Weights of a small mixture-of-experts language model, trained from scratch on English Wikipedia.
Experts: 16 experts in each of 10 layers, 256 ReLU neurons an expert, 2 picks a token, a softmax router.
Below are experts of layer 5 (counted from 0) of a mixture-of-experts language model. Rows are named router (the router's row for the expert), up (a neuron's input weights, with its number), down (a neuron's output weights, with its number) and show model dimensions 0-255. Each number is 128 + 24 x the weight over its row's rms, rounded and kept within 0 to 255. Numbers have three digits each.
After each expert's rows: "comes after" lists some tokens at least twice as common just before its tokens as in all text; "raises" lists some tokens whose logits its average output raises strongly, later layers aside. This comes from a sample of Wikipedia text that the model never trained on. Tokens count by the router's weight.

# expert 9
router:132144127131137162124112115112068166139213157203116136133167190114130130131155133160125145146094120154093107110142117107128132123114125108128135108147105158126134132091130140117123121075139145113177081173122087155156133124116120111095131129120130124159128127135143124141127142105156121143141116158135124152107114107113123125147032157141183156084083146123107141132146073139124137125108115097122144114128088108149145137127140134133132108140123127115152112123156136140139133119081102166106118119122144141072141123122130121138121129152141123089111169105160124125153139121113136130160117129106135115107129124119106167137116140140111130153107103148080179131118133124138223185110117131107122148132174124132150154136123100135133156133118137096130116140154142164071150145089143
up1:116139116127102142159109154115146150103098132133100139111113145127152141093174132126113119125137092130146146077103137071107165162112123121146121143171109138142135098075104136153121107102131110093141115144098169157125134126135126127131146112169091145112073121091059120123139109130125164114123118148154074160110138114143124136149163121143119159169116147132125133133108172127160084133125123152140093069131130120122139170130120117127130167166156105111132135140147152122115143164137101127118145128114111101173146120146121135076110154132133149108146189143123140095091110165121161075140137159133134128147129112117124100099141161096114094157154165109107171151098077102137140120125107137179143125110159175120108124133142055140134141129154134157132186135119109117130116102120086
down1:123144140167214154142100143163095154056172139151115065134137179114137097138094125187120154147152099147123105148113133114131119129097114138141141135102090116131152110144116128120118116133126094153087136162113120114130153119137093122135131127094090116129116129107125161154109083131121100170138170129124122111149164162189163092136098103174196140105156126097139109123126133130159145136140131113155116146122104107152110113125135089111171088118107122143146095126114125117124087130123159130104119132149097166096121085121135108142149148162123137116141116156132161071090136116108146137092127138125147145106142120143128153155137111148127134120117167111081119163105125123114137151143152098115174100123106152153116159141114115125100116098115150120112123118192132147132161143122099
up2:142120141116115101140143142106153156173119137136105072146177186108126136085138133098099178125133147128119141102142094130084150125111133131141094153135145113121166125116102118127097159117165157137142110099160154108153160111100161109121111122135103156149084125142133147130148132148161080103124111114111116131087120134126144139148127135120106124089110106088139119166125117158103115147112107128119144111192091097183136102105128106175114112143165149149143168147113115108094160156100131137122170094104100119147147130142114148057150168146093137119153119115122142102102104121133119122136111137066120074146138113147125114131135117152160114071084139137126137146116135079114081168129142132151117097088107081129133151126127183139126143133114117132124113142107094123114125148078122
down2:166155163141084102134146133137127112179122102110142140110132156165126147127122086152128090099111142109151114110143146106164156150116152092138146127176113133127132116176112098156122150150087136124149164119143150142128116096146170145117129114160096117121119187101117144145141124106146170145149125135099133111125100119110136158079118137119138135163139159153113167091116128126152155160106169152128132122078164139105084131147144125128119103170124182089127124150185111162140141116131138130130148091107159153114167130156153135137134154146137150121122079117127146140079106113133122104174117131104159180100090114106069107103155084102156157121131125098125136144139089115077145113140149133124175121138131144101090149139089132089131157139140145149084158156129115117143132135099101
up3:141168135112131158110102120110112152134131146151165115141080145167142139106136093118099145095112078119150131088112129137102106196142108152145136110150150119122148136123149099168156110104164075141108124167097117164106128087146162157115124136130134151131158124167158124129120171093133135126149110093125182171120140097127081108174116141119122144180091161120154122141147105116119146127126143100174130092134106127102167140098125097104123107109149155147090139173104116103122129138121126117132113166139153154135125125109146172149107147094160146101093179147155112133133187134142140111138126113135154136108128126094099129143157083107118130146110108117131131091124121117150149167131155152111141092101148094155154133108123150168142132161117142097129081100176120075129161112117129
down3:126093139149141112132139137144134145150120131152161113133150111120190144126165096174176130146119141185087154136129143106156115100127141104114115137145120118107115122119118149142162164150128099148160160117175148148136170127101131112117141131141173103124098125145094092139095088160128095118150117129153146091146109151166140124159124107118139086112095080162130148143187143110149077148104093115169115124093107128142124154141131102128099150137140090168166119120151121109140133162139108147108160148102128078125096118145152168063136140160122109153163112159125124113133136148119116137139152192082167109123091141176123139163119133121145150137150161152127109115146127152119140087110116113165143135143174123142147116121128075142120148143115133101129122146123157147143175104095097
comes after: "1", "2", "0", "9", "8", "3"
raises: ".", ",", " and"

# expert 14
router:128135152161141132166126131098115108109131143165110185151132142090135148120077101125134144124100113126161121109118104062157138130120136125115126118111122124111122164104206103051136139075100160110112109097103135124131134147135137103122119128105092118136106118154126131151145150111151128123092120150180140140152112143133176101100116124127191150135087162163116145124136116176098169110139142127111101123130132095174126149130116155130089176140182102152153105156115131106135083128108147121112123135095101148117139169114115122122089115093121144136111144120144094107154143147109078114140140121099134095134137135117119113135130190164183144154108118129128146111109128138096166124135148147087135146138142160138139101136177121142133085153089121124092159127123113077126125144116120
up0:088118124107102122155153152122063135166130118160119121094133147134139107119039072120126152129086105121096131153119165102122144116104124100159112145109164132106115131094141099114095117094142149150126145139131086141157133100118173116156152112122104121096110150147096147157134121131150134121129055122142140111162083124093112144133122145123160144095113151118135109124149135109138134132138158157116138086073095076121121123100111112129107123165128114140129101142133082108145078104113132153137113077109153123089108127110163114130136123145104135107108133131160102110116095155136116119111131139126180124164149109153126153084167106125109172181125144122147104140093163125103083129151122116151089120129137142084142109112128152119148122139102095092103144141117110108121112139065111
down0:133142104137103162112178120106116138153130158102141086158152129104117131099147131136124087115126104135099163100143076129108125120137123108112124148121118117111161113144095149098142150136143109083119095100147125103163125149097139126125100119098091136131178107156106112098096107102122141152131131142148157144093088136140147141154154120174075118100169092119081149146114166125087098143135186110136146095123138141100131111154115137156140092096149175137170132129126136138152132137137185094115149122086125135154124097140134145137121117153111153088152136080101106112175129082113153115108123132089124120097113119120142111127096127147140114158147117149131103139133162160144143147146093160140129152162136171136128164102123133153103094129097139111075085131147069137178118168105107
up1:160139141131115153119124115167152169161138168140124095128098139116097146119109124110100141119169130143070170148170099139106098107123128081148145188093096107103098132108149119117109140100125132195117139085152133146133126143091100093122147166122113098124129154106157131134150158118116125118046104098138125109072113088165130160119136106129135156132098106146148163121139158132109102120096114122097145104193144113129145123106127141166113167090162153136145097127139120096106141115115106073134130118164139095118141123154115100151110152137114114108147150154144067100084147125134109087129151133101135108108108117150097120137105096126145136136172113138121118098098129124107117090154141131141129145136135159120142099157154111094128140132094148119124123133126074131101112090158136
down1:149142120122140118154114125136134130146069136112131165101123101128111144163143132159112143116126202126195160143102144119146154114127128099159119140111164110110146087144119155107109119095093158154113132099139069096155149138153104094130151139141156120151083112164118150103098126163157134119143139109161140101129106125083127108127112086115141128124106126125135129116095151108119149151146184109113157124098093109130146129156124163055138158150113145138155126124123180150124113114117148117106144100101139106127144074146124111137123102129143135135117120104150131147146119127142154132126144139133136144087131173093164110129133167092133137115184127101115107147070135128090138130126137125120147100113115116124168105086168119081127129127190138126046145181139122123132110112097118
up2:100135179108134142117103104100106139094160108136108086119129144097102114161116102145139135113100138114107163116096114123093106155102156135128115097130098129141116128117124154117141122126117149129118124157138144158108097129127126108160175118132127158136100164089141138138125101107185150115100070132116160144089121164129168098122147117160149137116092145136151126114156098154154147122119111154083085097133140111155137172115140130118143134104168123085109100127101131120158094136117118107105090117132170134140146120098112154130158132057081119107117140100133108097159072137118166104093147129128124094124154131157172137120104137149136158115105138118092091111125102119103099175129104111100134131154133082115120152131143160186087100095090083113112085110140134137168149094148108
down2:091124114144129118097139078102149143146105120117156128158141149138116140091105092116133111110124102104118110124130113097172122143122178148121136124117133128142105145170154150173143168177151146094136102167154188128112164172124126119107126098099082180095154143130145138158102117125133107134105141156122099141097095091132096147139166134111135105139143112133148096113132151120094087149118115138133138122090138134092118093117114151125110140114153143147156105134108126156136153130117137099187146176116168128115113141066105128129107133101131116160134128113148141125121109128121133166103177124121109141080107123166119123100155105114166133142084186129128101155131171115110113083115125145160119118107115163108138111143103066149121178157151111112100128115109157161074111127163136
comes after: "0", "5", "6", "3", "4", "8"
raises: " ", " and", ",", " of"

# expert 0
router:150161133147095152114078103125143132165132143154137157153122121138094135098137149144167115101122125141117134121118111138096139123137137096144145111134106150141117126108128129116122114134137106136119127125133137138182122117152150073093159123163126107091128135131147149123139110160105145145130135186145111160113150133106129133172092138146110154107105131120132136130130124156107100120061121155135112134125124153160112196159114127131186108144139116166086076122144122131157112153125142125155111107161146183162175145137130159147104146186166115095164087149133136116133125120183144132149105185127126151112135175132137152121165137118108136156105110131094116139162154095090140134165118147103129121094146166110148089107146172127118161081146118100177126139054142162099135140143137
up1:105133138136088134116189130162124097120100121157143156171158069111122090137122122110143137154120158074136155135122103119107149127129150139164138154137159166137107145133109135142101122115160096120146100113115116167194147113137108138148146125127124132126158101164100162145080092124108135121076148150146136076160127111131090109130145187100145110121154160167129106127134125120135168104109140125140135126102130147123120151117141134122158187174118166126144121112146170137166093149108121147099103159131115127148096175154104081113145164131117156106138144128129115105109130117123168131160123147117114098197156128121097120110125154122136180110104120092136150147096127151170148119099118138125099115131114081153094154154155166094124117092118124124101099132128109128174134093118140
down1:150124169171107180160134114113128120153144173101118113114143114146121111137145110119138109125123141091160116138137147092117080136107113147102101132110115163117098099161119127137146133120168157130131136107168180093135085110147134140100153143163124138119140060173151121085109114139107133136112141146145128106118087137104156117113156087216159122128111115159116129083150132136143153124152142172128106113080157141124134099152170117106165140137128183103177126161058082147120060114144067135100143153103118128125127169132106112111154114148111117129107151094145155133107114120111117111137098129143130124134127096112118129165105175141119132120130165117112139122101161155149114127101143125171150126126145096108130150124111112133115136145160138144151129136084117102145144155136126
up2:161123132139115111150126164107079111120146160150187134107167131151121131118117088150137141102084159129085113113114119128097122155121136123132132098113122063139077152080154112142132203112126114126157095121137129196128114176167194120110128092119118109101130102152139173131117105151161135112122120134122143088133178144133128141148150105120132137170134133115144120108130137157115160146128098156134149140143116104119159141103143083084147128146145120160164138072135126154115116103106110100107098163163117146129138132141116137159122131137121139085154134135075152140155124108079140124120147117087122136135141146095134100149115123125143116141114128147144142117167101122083131128121116126107139154111128173080130139098112144158087113091126059156114122141151091107165135130145117
down2:146134143129092139135187117127123109150140140128124096109130140166130168133139128137110153127119133110113092113128092094085169124132099108136139130125134165145165120155143122131128134109071094114096135121138147109130137119130160183122146160132118173163125150123100088155099131138176148151156146144093187157080152183146165121154066114088126139144146134155114109154129100107142130128124140086138159104152141142091115148144121168108160120153106123139175109134093082099113155118148164124133142119088130131116159119136130118100133136077090141123107117176152122149150115161117090123161183093124111151135133100180118120163118121140106122136103129111125144154118142127130170175158079142093123171136158167117143148151146159113134113139150125129122147107159109103121171144133147
up3:164096149120113125147140137133156122142141117114107162141172143114141145150092173160095173142105108118111145168099125108117138103126110149114143092089104102134145175120102131121144096154118148152113081153134188118129120153163130098074165137151133114121145156134129096176105144131110134149130139076137127178114122149126114154074089156074174116120123125117160112102128132112160168136122098115107160139140122112126141120127146106084103127136132173183109163143106159102104163123122089079105131141081122122102136106133075135131121135107114122139111113111131094130144077153131111107152095132086110107113156108123189118118146114109130141132155075098114147104134097108136106126125095145121133147111135132107134082145117115136131149118071146093134092145133167135120123156141106
down3:099138106120154161196154136115112143138086149144115096130104135112118155120160149105166098177139138145128162152144121151159113122134132147175103134131134127141146120125108127138140161137155132156130114136110111097131105106103115154149115156116136148144131174133121118129121104158105132108141157162115122096098139119122117089136189092156082153133174137151125157153107159156103116098119124120140113112114165073126106112148108122206174130122085125103116102132149094156121125131091149119137131108153097145130144132078135144161163157128145143093169149144119122116116165095144101190158147058147145142141090114140094122139145124121097126139153149141126103154085181125135115136096160131138170090138140123136092139134107171135100128117129112116075156103148131129150161109113133
comes after: " ", "s", "–", " ==", " However", "°"
raises: " ", "\n", " and", " the", " in", " to"

# expert 5
router:134133147143125150143140182092070198146116163126132112127151189096116094143092113083169147123124124151076063120125166133097158087148114155195106094116141127122168179155150129143139115145134098112124152115108108118185129156177132116151126113138107145095128106118119156078133189157127147131147159146118118133120117115125162131090106121124130154138127131162151131159145160128138155145123136132118136131139152139157109123173133145120155113147142145173097117170104146114118124114125072131147099108139130127117200134129128157113105135149108141109074159119104132140123141120133117145157102150147157109089120143120123160154131137132140150103140119096131169133117125115144113114149133134111117130098142130136179111103135069129166124124110104123128145118136152123099134156081119
up0:127131128129144131112115189171152127101144132141142152139131139141143149172100131130125129079114099136103183178149101150129125123184154135101115113110114127113116124119122173115120175129165103126107121107119139128151120092108117128203129157143119125069127115110102118112176116138177161128158105167159147124086166123131128095119104146090140177143144125172105084136150150117139163146149123094116172152084127135126118106101134126132132153118145137150160150166165119114140113121134130150144141104112161178130105157153152167141102118118163127109125116143126085122122142110135105140098163177176131110102107104116089095145109132126122154152136146145124105130110117118120117104090111107153131130131169130131079144154133082100134091110141098134192128150162131167113145145104128
down0:100128097197130149134112074104103172108107109148079116165123114160107145102132145127134146160142114099157116114112143120152175104145107114159157126116189141097126145102138118102123138156105109124113146116122100126134110136143179130154114113124084124134099177154115145127137088143114147118095134179142100112150131108082140125155122126128137130134137141092140148081131136087077100111133158111123097119110126066130103115139149173132111117120141135103124104178140124167162152123175161152122139174177129109141137142135122121150158136128129138084135144129103164155183165136109127123137107105125183144105126104111145132145095139091099098100112141131130167084101131116124110093125156156150157104133109075099117129143134128145109112116112096124129087132098099124153150105127092
up1:117139160126114147146139134100129180102120126153112095149152136126149114145142102125161125147102090131074123116137111104128174083096139164139102175150167161119123137127126112113114111152177162101099152108093105172111100153149145132141155077139161116164143120146176127143119105138129066104130118103115157132160108116150146150118129059108146099151172132129146120150175149117126181150114083144114143117144156098157123154124143118196119122129161108119141113149140154141133090093162160141135141115135133130152129122130136086142132147107145118098091075096131105138114118155111123130126127120130145131145138120168125097119126114131149127120130137130139122128084104115123151132099140103121113137097150160202151099112106136126142127102101102140089162173162128117183146145127077
down1:082094111134127130106119123130114140168109091126129141143138159129110106090169131140138117115131128161123175184150108115149158144179085134175091152125132084095142107104144119115106158125102103139101143157134101136124112120142159125118151148083131145140092162108115126088157132142145127133153137108108096079128136126143099129140104152121133135084130103166125126110141122134112165182162099105061101143112128154116129132133130127091153136135131124138134120141117129080121167168118135116132147079143152126152113163115155128115148116135128129153158098152165135093105127111116174099102105164162127159087173144114151150169076163108155153153111151114103083167139159131145138136137138101104139139150074114154113161129148172129146087106092147158121102094129098123119124098108152
up2:123099149127094096146139134120125117122140110142124105104143161095100141080125094093091165050166135133144136119159154121133142168152115122138098134121098122155136162149153139133116128114077089139127130149155107139139149135113159101147140095148151143152107097128155160160126160107168145074165124133129128104102110125088078152131151142151129176135121101156123153145106123157100145188140100167067119108161148133162155136146122174154144131109155149101091099185180090128132141138160142109158102119106144132111098134128140107115144138140104107149164111099146103118150136157106119109144118130160153113124144138155081111102147133151170110125168103107158101118135163153113138125109154102097125151109094101135189137148122117126125155119121090126126096125125133107098133131141146
down2:165132126112164149156178123122138129157148096093145130109177117137152175079130127132146159104159113125172108132147119060102144156135115158143148102094142126098185112159115129112105108162138120155131128118135124148082125116131151163141096083112090188167154148134146069107145149108146089157141090129118120069112140102138109130151133112151106142130133099172129106146096153157124115108165146147141119118133158190106097141151093116078149121129146152144138138149121140108114154104156116141104136146122118110122126112133134101125119142124149150121104088121134157098127132141137143133136106117113125149135131128146118142135117137207137091167139122114064122145120159131109125113138098157155142134139146173127117133132119102108135131158121149131153152139094160147152109098062170
comes after: " |", "|", ".", ")", ";", ":"
raises: "-", "1", "2", "s", "3", "4"

# expert 3
router:145144157105128128152074136148090095145135164092147125169161145125095142104132128150143139135115107105107125129129215104135170112117161140122138096126110126120106108123129164117140103164122112096143113167108110132117132150143155121140124090144067124115105115103133136144093126162150118097119151149140145125095138092119120094149128153167123139130101127155154147116088117135159134158113102121104163111171178077132131155149130109134144151114127102139102115165102107158123106110105092147140137114114114124080133142136113149123112120136138103105148168114143139114162128163128089116166102128047094107088128105155081158114137115121144086132164156130111201145139140094159140128137171136109121135133186120133093131080102137113123110116135134139105118173153139171144133141121134
up1:137136108151129114140116146162135134142135190127132128080125111094124128140129087118112134124117110086121141123076120141112166121121121174133097099096147140121120152132128112151140145138197131101145121058087193125116142156115128123159114111166125121081114124132095163118125094129115176118138103098136114156153119145123125124111132102101128146116149146181111062092174134109132163130155126135107133133119095114130139107134137140126149125083127136162127141120150105102144087124095139091145127091108191144088190120155119101066148108151123107134137132130124111096104134097126152096151086127104113100091114132151100098151127126144131145130118139160103130108118166178066131171107122114162117134122186146157127125120107116164136113130127171124121115124132110132114146128128101
down1:092189125087145135135121138119139140113113147193124145110112179137119133105170123127202114162144132121157088125106144125173111098146095103140103129130142128145102130112111149098139137105151162094111139133108141149155148152097110165125137110131109142127156174136107141128123149075129147126140107132126114082135094136081148131084160149130117134151122160127107126118161139137174070156117155152117146101107120143145111160103116132107135104112127098116130154104115126171127144125154122107106122114130150121125140174086147129159134084141119123089085103134140141128056138119117126073070115162112121137144152106084142137168157153135149153152167153104143170116142120141168111119161168163147104117080136148119144149142090122122119138154125128130167094119124127130128089161141137
up2:100143151122110108113115135157107167169136138119121155120121175154087115117140110094147144136158138139112101083111130101143163166128106161119122125126169147099110103117117162085139148130108126126129148158121147072157087108177118127113151112146131108100092159130127147119169124122163146161134123129066138145093102101097125107113117131147113136109125132159099121129119103123129167095145111101144139103098159128114085147132069148131170132152128104170124118143144154186079133126190086151113126107124137147150131104091097157132137105133135135155118134159083151186098138147139115167092132132112120140104155101191093146099100105117121118106112146120122115124106119112154105194156102126162132139112122123099154066137080132106124123127140134133111111121149136147101124126108106
down2:165162118183131139148217101106174094148124110134107125142139100125158114128118126109147076109114113159130102080172165144144134115118148102132125128089125096133153111118125121108133111119163138128143159096126074113097164150099103135135115126125121153159154126157097142145126156137086163152122166136143153115131112117178124164095111107127114140112075153145109120129176177124119133118135121086146108143092088125165146090163128143076133080131111139138134138091118131125141118114110091136112134117131126103133112114140158114122112143081140177085151156161146103110105121106145137104124141091111121143118137107101156108139158119163148148141107106112157125154111095133114121121137159130169098112097134105140093179165121133156129134107091141147152108090101093125103115102106160
up3:095120134134104122107128137155125105135125142145106114154134157195135100114138088105114132127146115127135159184119150130141160122128154164136166144172197130143120180119076160114131154135122120188140140135089145157164080125158118117113168120152128105143160077116138152128126165119162128110124138125096085145091141127139109093125139104146134138099119133122141103154128154116141094103112116132089095112094169134159164165119144129146114146106118134166119114124149124137133101130077098126147119119154124104120121110112084109126137104123093124134122130123158117063102141109144143136135121178097158117111118149140077157125153151111099103168158134104168097148126163101118125161156163099154117161169183111122121113073120144130140142157155102125122129141152104166104151129119150
down3:116165145086140127097130107112138127122105149143158132131129069124136126158121161139128137154137093141093131165084145110160146130162094119172104091103102110100093143140172109157102115136101131148143113127112166094120156106168077115156138148126156080144128114092089191101118119155124116105116115137131112111142139090164138104073117119098193100153121122107092132085133130117153106101139130125123169157113104108100092098111123145166088108122095108127144149113110109123116141103102145112126147139071107155102158112116151143109124137135188133130140139084105138124144118123116103177124114105101157168153169112126121152117097090179155130105143118108127121129124120119150105094165127153124159106134115153171124116113134110117112077136092177142121125151116144125122120115156123
comes after: "\n", " it", " which", " It", " is", " was"
raises: " ", " the", " a"

# expert 10
router:104132127142052138157140155116081137140098118127115130125184156141136109107139096092100145139106153098098116139122120106149140101124133138111166113111146140192113143113131166096086129082129154084185162150131115141170124124157124135131172172139106110169144082110154113118098124164157128107126090096118122157139138130138147123130115141119125136140072100174120143122123129151075094112120159137159145104106162081135138120119121057128112098122109150148083118129113185114139127142121132117074136134146132174122175149133122119129104159130170146130102116104140143116120139144136094111139125125136129150102099143138124123136137160134139121149119077143161116152126122127178148170108124115122178112169134093145152116159125146150111132107114132143144125138111150100095131186114140
up0:106126129085143155174104140123132138128130133159143110114166131112125144087165122095119136126138138089154087164165152151155160100143120096102143112160132127161164113110135148098160142116145144117141143123155141132129173136122118111100130139133122151086083151085147141127157113161147109092148066118119108126063177118149118136129090151129152142184132135119102168164130138114148163132153108102163122146120156093117164122148130129150136139115138135115095115104100136126161141108133071141135112126105130151102150180131132141135156143133158157156158134138101151113116157108107147091145191118122107138149158114140158125155120098128103124163146119152140133157123128126116119125157123124079087147124146148136130087155179174139176148102162169125114118104106116074078144151095135
down0:162140148115149128142141122111135128116121120106118162114129150129142131107124160139108085092163177145119160082153155135167149141120137155119132092132140102136126125135102093102164127122127163134137087106177130141152149112115114123121097100132135121113179135136163099114134128120100150155102105112178154193188146147127148165157116098108096118108141112153153110139128102143097088142121080120135116144119148095084126104100146140107151093132147158162131122125078109139124121108104131118102139126133128138148111149158127132169106217100097136138088148110169120127137094125154153111152109098139113121121136137160134103087148165104123189121148122086156118119149124096146122122132070141153145135086104133111129114125136099110095156124112141119198120143133156182139137097137136
up1:148164137124134131167085127135162135128162146147121106144101179122119124101119112125127101154152134135127088172128114118146116127172111118103130145127145146121083126123122150129132127148099173119147137086084132135118096090113100137144121112150150138178091129107123104117154150133101131132121153110142128099131127135131130134167127157125130149131125126136093110084150104173123099099146127101133092123137115156152100134127113083150129120133088110097170119110191167106131112140125134169130131123149127121149131142171130128124117134116115054137139132164124139128094090091077107094135132155112080107089108106183131115126097112170067072163137125098137103134138134100184137118119121106139148091165102086110198099134150143114137156091142122099118120136087099108135147166128113
down1:145104102099090125121109128102126167125121113092127183120126129122177122187120120102104081127141125153120164076130072102134133148109108097146179113155141084151082144104115113113077161088139108117156156114141142088145107149161102147113147117104132103132110138110127102131138134120128157157099098179129121145147087139135138120060116099142124078130117141134128151134175144137126123137159137124129098160083100088133123122124076078101139173092133106137099144108095177118124120126094128115119130108145108125124121149108128133111100143129144147143150103141085108142128129138119156138134135150144140123133115136114133104114091137111146158120066109114190102134122108113174151120114142128161160108105155157157082144129137156154114128090144138133112103134069134109116095135144128
up2:108134170176099141128135161132138167115100130127144119148136185122098092130107154143083144118127134133070163139138132112145115096115097166105125149107168137147145121160142125152080130132117086154113090124137134162121146100147120135067116110148119094071131131104115128080086144151111099134173156161087120176126156139093112124085079115106124142126095104139126118157138105088163111125118116084102114128171152110121100148166103095098173076142128099110124135108143110145126123129151137123091133139098161116127126126126116132152146164116136136114160134175126095152144130136136124130073179151105154125129139142122125169158122145139137111136149104090120123136129123105176079127157138137111151113160137121084090149081113155078135135133124110153112158146132126114131113143126141
down2:127130144157124106171115127086124152142121153141102126152121137124140135097115129160127107133155177109132152104127125127170095136158138163160141155123142145154167141123085127123128168116129088130172109123129096086147068111115149140117126144166116118134097124160138146182141153150104126104103165151180099113122080130107126151140136134093140114137151168102134121107166138155103133156160153078132083100099146141120156147126146126151164102132087147139137118113093102147127113119140191111157085066118115123140140094119175104107129097132146122117128120118129170131118141115141139127139120156127093163171101172113125101108138162127139101119123120099088157139146127135116150170114131132129152144115116133131085134133171176094104134131118153087148130148093120070115079176118155
comes after: "0", " (", "2", "9", "–", " U"
raises: " ", ".", " and"

# expert 13
router:155122152150140128181124113103104121136128145156157139145121152106164134133088127120147168127093128125131089136124134128090113123133161098136140116117144118157136147118135156116141075122143132115154104119093095146168124141121141139123112126202119102137127112094120130115104185149150167089132098151125098120120129091108129113166100144162131141122122146117141151157128126145120137129156116104118130130167138115139090145150135138143149156143152123100129122123119160102117142062132099100135164202109116153135089125111137138062090128155171125114085133135143107096146135115157130143186135141167106128134126162163117113131117135150164145139153122095123170123145166167164118107121099157135148069162110130172131118143101126143150155148102061104118154171103143164156134145079142
up1:127147147131158116129095162141076136168148130115153130103181145135081119031099109126127147124099128103188132136131153142104115059109145114156103117133128109104164110116100144146129121155135104134049122134113096135123096121107119132127133123135093129098149140107127107139109098188114160134126103111178112163104126128079123119127112140145098164149174088150133083118142124127121145142133147150119088111076113090148135130121146143116103105114152104141122097131117145139126130118134162166168103119148109153121154140125141123077133083117132158162140152137124120131142123113135103132150130146137136087138122182142157125117114138144175113152110122109106184114136122169123145136132108106086143155158109131140093131143132113128144112181117143157169172118126167138112120121117147
down1:107130131144143165133116100176107095140143107124147118136135146118152141125131121114127101144116131130135131152100143102119074135097180105099127130159124145136134142094150131156121166106166164124118169116135156122096157172111121096072135113132107151126105126105112115101092147130137129141109118108130133118152091182071070174148134147127153116164179139177137167168096136113179145103137133135117182113127127124151163103128113127124142121132113181154085130106130109150136132167098146125163137140150116099143136109138137138107168148058136108147135118136153153083135147117107130146116110140131128132146099164128152132122101109128142188119127124153138128120132133152142120169108136135117112171127127147124120130151169097138178140122083065166132148152082066145094134122104117
up2:139085158137140111110132093180130130093110107077140144142146131145122132139155105142149132142133126122137124143129124090165111125112120170136146129118093125135116135139127185127137139183137099046131165191102129070144136124118125134131152107165125139112076136167165090127133143121137132125120121108135142134131148137136142094101151157126139125150119108101120053160141152139136150105090142110154109138137125134163105115148174102134177095124171123080171094133125110131135133103152136114165100175133091168113108148114094136088133136170123128151092131138159122094133115091100081152140159153106124076112164127110124160135151144131108137139112161129134142156117149139137124149152136094147180129135137139117103102142119120151168077114128119105147102124146104172139140125118165
down2:128141137189170137144113099169111094110120123099108103133107175136061137132141120141121135113148104140153113116098084139087074176098101165098130110116114156102133145090102128139131164123142138132094114138183110120169142152145147085090116111112132119161109144153133128159117088099161146124179151153126171092122120119129166109144142105103112127089107166123093122131130158158096123140120146043105109106159115092073123137144143122120105114107167139097097123125079130100146099175160103104131161107107120137063151127105157137133155114126138156136102123163109112146127106127103099121097120128125165149140148152146093155112118140128127120137090143121128105127131112160134150129136102129140141127133128125096123086116115136116147117136122112102148163082131157122140143120151149
up3:120135115123094141154136145124117142106103177126135142192087083138124101114105142103177157116104149082086144132107123108123172109137158143162154170126095109116133136097159132147143094125138146151112104062143138133127104139068129103122154132147133122145079110141119138149161125171125158147155127130149109136104093154162157184147128124117136112136135143109114133165153137111139105139174158120143121122148146178117149137154098141132118142113138110139158152116115127112134098088137166152121185123154152176172109127122098132125081104137183173149153113132142085125148132132154122135176102147133075123105126138135139152164123128120116121096135139133131084171113137111156103126099144152119163129137106152132153171124137103115119125111090116123079107132135112133131100106070093
down3:134126125113129105125134160140136131200132115123152146103142139128134106103114158158113090109143130147154132172099131074081168107134094099147133116121125097137181123123119098149127127121104143143099153111139142130110142148119125136117123107111160143092103123112124171147083069135122118160093149109140152137122174108128115140115122121090090124158116124141157126148117126147165171134113182130120178093079109086163138130145088146143141152109134123178136102103148133143123178139106147092179148092102079160087134104119103100138134159167175148110138114122136138062143113125148128109108072118141122150108090125116109096137102133130115156127145104098153145143125128136129138136151148131130120095087126159115122108148111110121089130163094136136134162129125146109096111075171104
comes after: "\n", " the", "-", "==", ".", "==="
raises: " ", ".", "s", "-", ",", " in"